Below are experts of layer 5 (counted from 0) of a mixture-of-experts language model. Rows are named router (the router's row for the expert), gate (a neuron's input weights, with its number), up (a neuron's input weights, with its number) and show model dimensions 0-255. Each number is 128 + 32 x the weight over its row's rms, rounded and kept within 0 to 255. Numbers have three digits each.
Before each expert's rows: a language model's description of what the expert responds to; "mostly gets" lists some tokens that are sent to it at least half of the time. This comes from a sample of Wikipedia text that the model never trained on.

# expert 30
What it handles: Wiki section-heading words and markup, such as See also, History, Career, Personal life, plus table pipes and label colons.
mostly gets: "See", "Note", "History", "ography"
router:080107127120082120156153190118109129125122137072107152123147110165194141088099116085150097107129068136129135118126098128132112137098169108093132118173133131167087108094058095116114132143150097126103100133139137103076126061111116072103145142109112157097100196146118147152154136144201107185149051178088107079109153122170170156150145099098110124102110153068165092142099079101100100172134181120181123116046164138136120087098110091095133144218130112134130135163097102099155106131185133179144099153109194121122111134093170157144180142153121149038074095096149152109158128155130152100141145075121125148126129123140130141076130126066087140150127162112150162146188163146146159171102141092195057108164181147174118130114157145122128136136081158161124106153062108176107213081168125
gate0:164101151118148101147118126131142118091169151158173122110126127152144193165141125137132209109154138050120131073110070094144079155168143097174127104092156157131101176136101143137153130155109114102104094107117104096189126122180061089120144102100128123143105151117246124101191157071052119108178096142095157141110124122137146164137104204091159111157201133121117188075166108167111129103160070080133185104128080121159128135086073091075140159094135121125072103131132095107123163180112153126111104093156179149149148128131157092082152235146143101096145098135083133133106130089142132160144122174071141093104120144087112145151161153138108069142156183096161137134161153125103146083156144120112139153145190155131103093145118115182153163134172142156136088126093134084126135128067098
up0:149130126156077160140120097113137182141135104136127169147102144171074117132122069117135100154198155180148095103132170172138206135079139126091134131114098100111185124182101152119120138148117126118171139154173085131142162215138105151064144103170147161114151076102095105069130116100190097067127191107170128116131103123103117114197129093132108124128062155142134116103155130134131160139161154144101123165171104115092147149115112165149111137089084098094183129088156100169153078069122103139105149200175137169142158107121091115092051052120148095144100180155099134142164112195143137130090172085160130160104120134111133138112156140150154170085058128185154126159133109177128151149119116164092129103079128101097174132142204080092172090152141089090159189120166085116123120074098121
gate1:140135181162095077084144110129117201136094193184135128197111132082172132116056077097086138136140159122134140076061147122124138175121147108074162154055126098139134085129097115106177206115136115144185113105198093150192115117103123081100128131113162122093139171189161147183157085125099123089173091114112103139121122115120149113131148149159148122124133168157126068173127108135154142113156147101106114174152152151126155081121129186121110108155145153197058173097153035099158125183072095146133153139160124101157093167131139083126151111074119131049190135115115116105110086126120106141144068159105081073140098133136173126095129126169115153146112139139201146112137196128162122142167164192142163080167144114100135165108153126169097158131124134149103172124148123138106142114172132
up1:101112091082152179150122125086151118119093134118175129152174189207127165120176089100102147141165144162097115042104128160093131144091153139181131158125137073121149114159077130149202087161073105160091130165107126149116114161223112156158133129091176118143148103087141140167099143107132113131088173126081132117187125158174143144128074137120126090127090148070061100084152139108102115149101097144122091138136132114029106127078117045133084144164133154060180087092134165168182114148137111126143109160149121127159162103150135112116094094094093109172132112161095152122170162094121134127131146122135188113125112114208103112138170117124156082122101098124063125149193119089162091196166161151123111114109133146168133098115157129075172122146150087166184120158142136139111104100159067
gate2:131130079198095156093155032145101080094139127133117095092089100105104117138161145110119180090133164137179126089148103217135158040083183163112074131108088097124110137124150124167141178131121139140122114116161136164094084067082191124175154146069114149127172094119098132148126140122131146133106163125046106137132164123064136144163147136115156107138192144116137082081121127086081151153157207083197128100181169131122115100149152133137133084148120116159171158106086127102155105071068096152164124154165182119169140128157113154150177189114072108141149143134188115122157100113112120138178127129117111091164148131108141188128138109151150171147127115094158168136051063124090121132162132082156074163112103126111094146110104119149114101133113155095129089136127071085134161077161128
up2:113121104100159196154070173162187189120138089167092090094098111143174119126191123126123085151113084066115158159131106152174134123092119159140106165111126139121093158150145139140153115106130179147141137113133099097109135165109195131151089144155097111131181162126144061158117145119137158148087112157094099116093137197102123136080071140087184125072087156156094193151104123126106156161136108104115089080107088130075155144094125103155153157128091153101138062166130155100143102098200122170172140146145112117150193072081150156184169140124073180082109179156137132198160158077103097156109113162140115154155204145163064151101112130160100088147164101162179128102109156108154165094110139142140130143138138129103130174150075178127077098138075120088109058108093079097131131124149096
gate3:101114101151145108062175114118201119127134133113132148156084142169122151130098187132156062184118098148128189157131207115061092151128156173145128088077156121153101154120080042210162097141168127171154084159166083170083155112087123094154142163137175124135147120149105167147108123131085155171177168153119146112140123169152168122108156113080152125105153082123111095127112154088072143099082181120135119168120191131070172123080086119098146114124124138124118116140131078171205106095125176129152120085147148114170087132112131133138108190104133079120074122111085149130070089149121122150132121160176154215136168158120140140138171136107158056061137157125101133123124142118138108142149196116106070133086113085129103100128104131095116086113138148130181168137155124114183168085112087
up3:159128176132166120078165091148133092098139174106205149138152120085184112135095079138145146078078152091148120138110135090085088091155173088076130109140116141147090207140112175051113145153133092111122117067128080098101137122100114100197127126153093135075102148119182118173088170123132079133169104131109152145142170163151125143118155148106113186107200116111112161139119139162119142087209162123140122083168127159167118151112148134139199118162149122172117140174091147144165132176168118144170135059094182136149132113147070121121095197078132144102129058122113146123066113142070143140129162178100154120123138111123139143117140120104069125146158129041105116122060112132133157143067167089086118156140128112124128095116122101150140099083096198114169066073141077102139159136151108
gate4:192122098166043147092130132100077155168113138100135142148112128122127157098125127066061118194119071123078099093118120112125132173137193131077113058184144141153096119073121148138106174115060135103143113098165097118130155122136111115121160156144144131135138147105124134153093108136141105116125129163097123157105125115120113082076113180165132149084109153150136090090086087082117162154216101141132109126150128113133130146107099141122134089141107154119199132181118103148133056108129087171143053110060100136119102102081120150133124107136151146173043087052189114163166181164125176106141139165108097212085127127162093147154079067160105141128144098102116151100142191132145127138198128166137135162117101133132083161105090165126046070121130159108112120085141162120124127074160105
up4:101186122141084160079108132147113112141076132181139152110138120102141119168172166141178184130129135070091121156143084149097105157134135103132101080102143168153104109180081145187116109076135225163147159187104168115182135179167155116027104114092138125161113117099198138106156120114131122085164105169141130151110061130085114173168134163171139199101106097095165126074140186116118150156133113152193176144136167111085093154142175149094111142072164131109108116145058114131087144132111156145163116108134109141139090148072143117098116098118156156149176092157160141071113168134162069116107149089103183168174132130191155152155108157116168078093119124097115153123088046118108153173136114157126127122163105168066123094130100084105126162103094149116168129104125098126136166127101160
gate5:121083111123178141174140126143130190098129117147126201154184151176148161094096090110140121104098162150127154067173142132114165159134206102133155120220117107112150086105097154170132088125111104093103130155162160106154089095113070184154135102105168145154105178127124145112152129136122128137128090130100119154084166133210163148072139123133150125150063192117167105115139136104174093101181094126111106122123147118157092169086155128073076119185215136174188148114107156141147092104131138166134097168100189103147138092128085106144143116155108076097076116091177125106101120134138120144184150058117101122147087147099104142128147159115113167165037101110118178119159125108187136101147071093190111142115119109140074175085151142152164169142114142148077154175064159123158138141135146
up5:144174109072119124191103110093124111172141212088077084103124072123092116152113079095065130130055119135203118138159147091148113109150110144150150139144186138130132150164097153128194154108130149093123178097125176098127133095200077104129116134124158080074139113079182131095115096136152163118173162138132111177127153108123145167130123118142082099140158170132135147136105164145169166158129104098089176098110141145080131098147076139078061107114118167179152182112181070178146105116128150117133159119084060190142159085156109141113082151141100155165114143160136109133196125154161137116100113138173181128127154104119096105138053170090165174126135080090115114121136105129155109132129154077149137068163083110075144114081108191114170134146125106145143090127149101126207132151126056
gate6:066189154178130162083124117134169091154125153098146119153119158112184157135144164118147114072132126051124097149139173164164167122093141127096124095120062117102099147109113074155141085140099079145134069110114113158138130097060135103106170126122159082124116175165146163172173135120150140116146098139063143116141141150139140141108118122154212181148155139089166123174134090125092120097127114104141146180059116108100164101124107126095140153100165112143155163200135093133188129138168151166102119114132197167104130151155085091158152125148126167118073099120097184147106147146131111129186174155135144129133104140126205051088128146086127156169149100090143119127110101103151096078186153130166135166155160141133076156150202158174082104142098184151158114141171066143182215132107180
up6:139113110129144099072148184143194128133115005105142148157184120128068173104170141119127156167162205089181062137180183134163093120179137110139139117121120141140145124107168168135062124073179140172097102155094105097103123156105106144123134110168110105081078096080121097121139103125115122123104141119149177122126151122082101128146076206102163138147147106117103131161151138124136160135140157130111090112078138095150180120074098069132149165093124121182117140165125083105189072146179163101148080176149150148159085142140108127124141097117144129192059130113114173151128111121128123140076127120162148155171122136179091110130189163174093129044157142155133184181102166126104093191153102167117134169121110113109123181146148111113190113133112138112134180112130133097199119121141168
gate7:106148129188077120150112117147145092160117093122126112093086079106150129111113071092100102156198097158189101083109095120145100185115161157160190159171179075086112133173109105094149131115135057105092152111104140125119112098152151077070147136131122121116083130117110117148177160142163088116146088149177148165154072109127144122110149147084171102111138089044126142143148101131140089160085054112124125100103110105106113095076176170090145138153149146156152125095098064117111124082158099164161134154093161094148184174133102112061177127114158094090109090105151122103178109116103150136101105136155163175021091140105075133129098109073097180112125159098158099111203129110124141159144171155154141162173178175132109115126122132207181154095078102175108115097124126137121156102143115
up7:136172136126123145112181157193085095053099096126131065144117132131135109123123065071069167153159127108170084095112117088118082132186192127092176063126098146133179168147115081128123190112134148180146169138131159120095130130103157118171130125159101159082116119165131108107081156168162096131126078113077125092143142107104128104230139136097143073140093072139090141140078194150153135106145118113081127156150151171122197111173146178120112119090152139183083138135182130083079115114106070081148123149129128147112144166121164183139117111125123155083152181144149148095156107113132037095132099104128157077122109068080133127131162135119125091076128113100119105116138134168198143123138124184140137101120106129118089151154154163181166178125123087165124090126161164061163121180122105
gate8:167100090111148162172072142115065161150122110055172069113126161191098133082129177125173079163125195099145205107112097103099128165162127141141184104103117098173148104119109092092138150160181082112097154146103134112173170090133078129069145169150138120118063101079137095113160164092125095124116104183112097101085149102130140156139130131124164120114119203147086094102119121124095101166131099131124173112101079149203126142107146154073144118128174153116181131141118112160141202078138143167147095142103126104144202104096122105098111123146067049146114089048126123167138104183148120116102140179117103130097074175125074135185179103091103170153102133167138161151174141152131087083088102094112091133110157115096071085118106142118132096103130122171106082138128144127167126118139117
up8:094186070097159115144082127133181163182102116125120094180103143172174188156060147187163085131144166212099113125154121100118128146123146115095203121112067142095104128084098097226088129137132075133109145116139123092101164149174150125132196121111123181149155162144088178174181070174099116133122155100097193176131147192118117140140109141124127117151120119122155079183126126166108149118139178174177172153148145131107136142150087153084124137129153105173145113135133088098055155098132085147104114140177183107070125108100069117128123128111102178155119141144142146138116158197094181116086167121116154124087107134066119093138141134143126190057080089145113140139077162127100147046115139151113177171163135107161123100104119119135150121090121162116132151139170091137115123089122121
gate9:108056177133148108160150137123141134112106100095188157105147124110094152118106102111156098074112153121144100093107171099173107120189146119107120093142105127112157107110167177153143183124099104153097154115089173172081117092144176155080093097101090093152153138152094112140144127116154081130104119165106076132109131154142134162146057190109131086126140191107148117226131129101152133125119102166149117161083106097167139168046150193159175185129142126111139122119129141097072146117171117132152143133127117127121108098117102091142140109183163107105164054112157175070165180085194120117156151144134167091138126155128194099121147098126123123124147150082107201094083152107134137178178128117085074182144211161165142182159106146111174126144127147057125100169091138156067174144161169
up9:135064083130135179123086142156156158154155116162122139073156131128129118052161177116146107108092129172132083156087168075109082171088154156135152128168159114175130059125216135110093124143121138183110131147064110146100199093163166106157190109158180128101135159100144090103106143114111117141072148136111078162127179129126145098146135193099117119162149124121118082135130097147143151187140081159154131138121155121144144135099110139114104089114115143147200104107077107151112094123166169118133189195097116182126149063056104157119072151131125152108174127136155142128099105099115091083224156126202134132172160155095101143139055140114023122108139113139138154097120139142175102175101128133107129088166136122093082133150137128136110123071092189095156145140113123113107168121165128
gate10:117153115115127064112120100161134134063149159103159133110133132141134193105049065082136167125172121177076124183147092066119128058128156188126208136135092142146149110110105218095097152223171123122189157142082105143050159145134145113109153085177124124106136160169112171095147157144145113112133147123152159092155091168146109083137082110111088171145107129162172168132149123181103074125079140129101144146161051164112120097078155140142159175119151106148181109106078141163148071108142104130105140060150166150113108142142083111095179156149126126154109195129132174125115160119103083120103153051073116100180141111126174109155135124135155130155117155142127094133090108106153105153063149121133093165138128160129179137158135135108149187088118088119104154116186172114144126134141133
up10:159080120129164162127159074093149119121075125155151103130119093109075122111150125092127137140098086121180102108093088127078182087086094092134215082127171084049132147112188106162174073142040146143134095152152165120114120116144121113100114193086124132132134115139114103125085087112034110121159133059141151172136193103079089134161117072160133114126148153182146060179150103132160157153106141104118154161149197164163118135119088128165074113152083140086096151101117169176096138115140110157147117174128157121181138131130167131099109114160186181098124127093089155124094094124100105132127090119151094113194132098143142155133091158134158104114131127094085107139116173104148105115099143127142109161119067122183132083119135156157155182122078152102136118134119055101058066121081101
gate11:124148189138135115135095211131154155107068134137174081188114173133144137183065222096130094131129067159204112133176087126114135098086186127090132132147132126157164166110072117138124107045117142091178104104144102138141167122108108152099126114113115084114110168112101125115126121123097144113150079068177136122189097111149060110109133093126110114093070166062119144191086164163098145124151112143099121144122069092123147067108084147133131164148107116150128134184121120113107163169074127141181065091075106094108098115159110205095115159144104131147103098131122187184139088162103165121187155112147136113165107146144136156115173166175105085105108151091157132138092154142117083159123152101130069142134173130106172120174134149092130143123157124110138135182130136143213089117132170
up11:165114151115087109112093094130167085177179168138142099064145098057120123127143123091099179106118099095139196128102176164136141091058091059095139142102216163183068128151135141148074123179128137184125116141047051141152120182085146109089119091118139132151066100154184163136095137110141148129095102096119167184123053133108137135177168160143150158119123106163122126148105127159123134056160122141119090134128120108170084119087157153175108178134123130163085126083064079173088112143130170142109154135131134113163125093153077089108080133159134157175112143096147116157167119135132117157103115094128102126135082141096146126089158131122145110127029111138207122102135170147099163158100112135140091117138087150168152158171110118146153099112120103168177168130156107060136148175149139
gate12:178131134161076147121117156146121136177016131136105151164134093170132092161197097103115078090137170127143152128123129104128074132132141171205156116074132178161118084175115169101155190157213102075135122064051146131111158067120146103133133094089138150112153092170064126149101124129147144131134148158155133108144152095113121131124140161090154154205150109142150172187064129114116160120181131161107147108096138136111120158178091177072159125125139161114084153127142089137131083137110130092134112177086150138102116101114182175072125094064142141115117106131090121155166118109050096143168117132094101145082101150160179073145163146161143132080129143096098148168121140195152149096086133171130127110118136163156171088084139119129120166128084134148163142096130127144064156189115170
up12:159200107097130152148078130124145115190100125092111145178063143143177074102149107129087135108139185193119102138135106164115125183056149127139128124066111133140141126129122093137154121135130147116165153120172113083156172184122169138134104136221155127178098060083117126136093097090181133058118106053150145163212092147161109157133101137154117151157115116119129135152127170167118114103173106139077125125133221101120171130170126157176092147151156131182141077131150112110059110072183142082172181184115143101134119152152163097114099167132126147152186082118132125123098142168166117086107130125141132169161114188073107115166112088135121175140114135179099100135142121173103105135099083163103109105134129166132114098125171137109099109077158106135197149090124175137165086151071112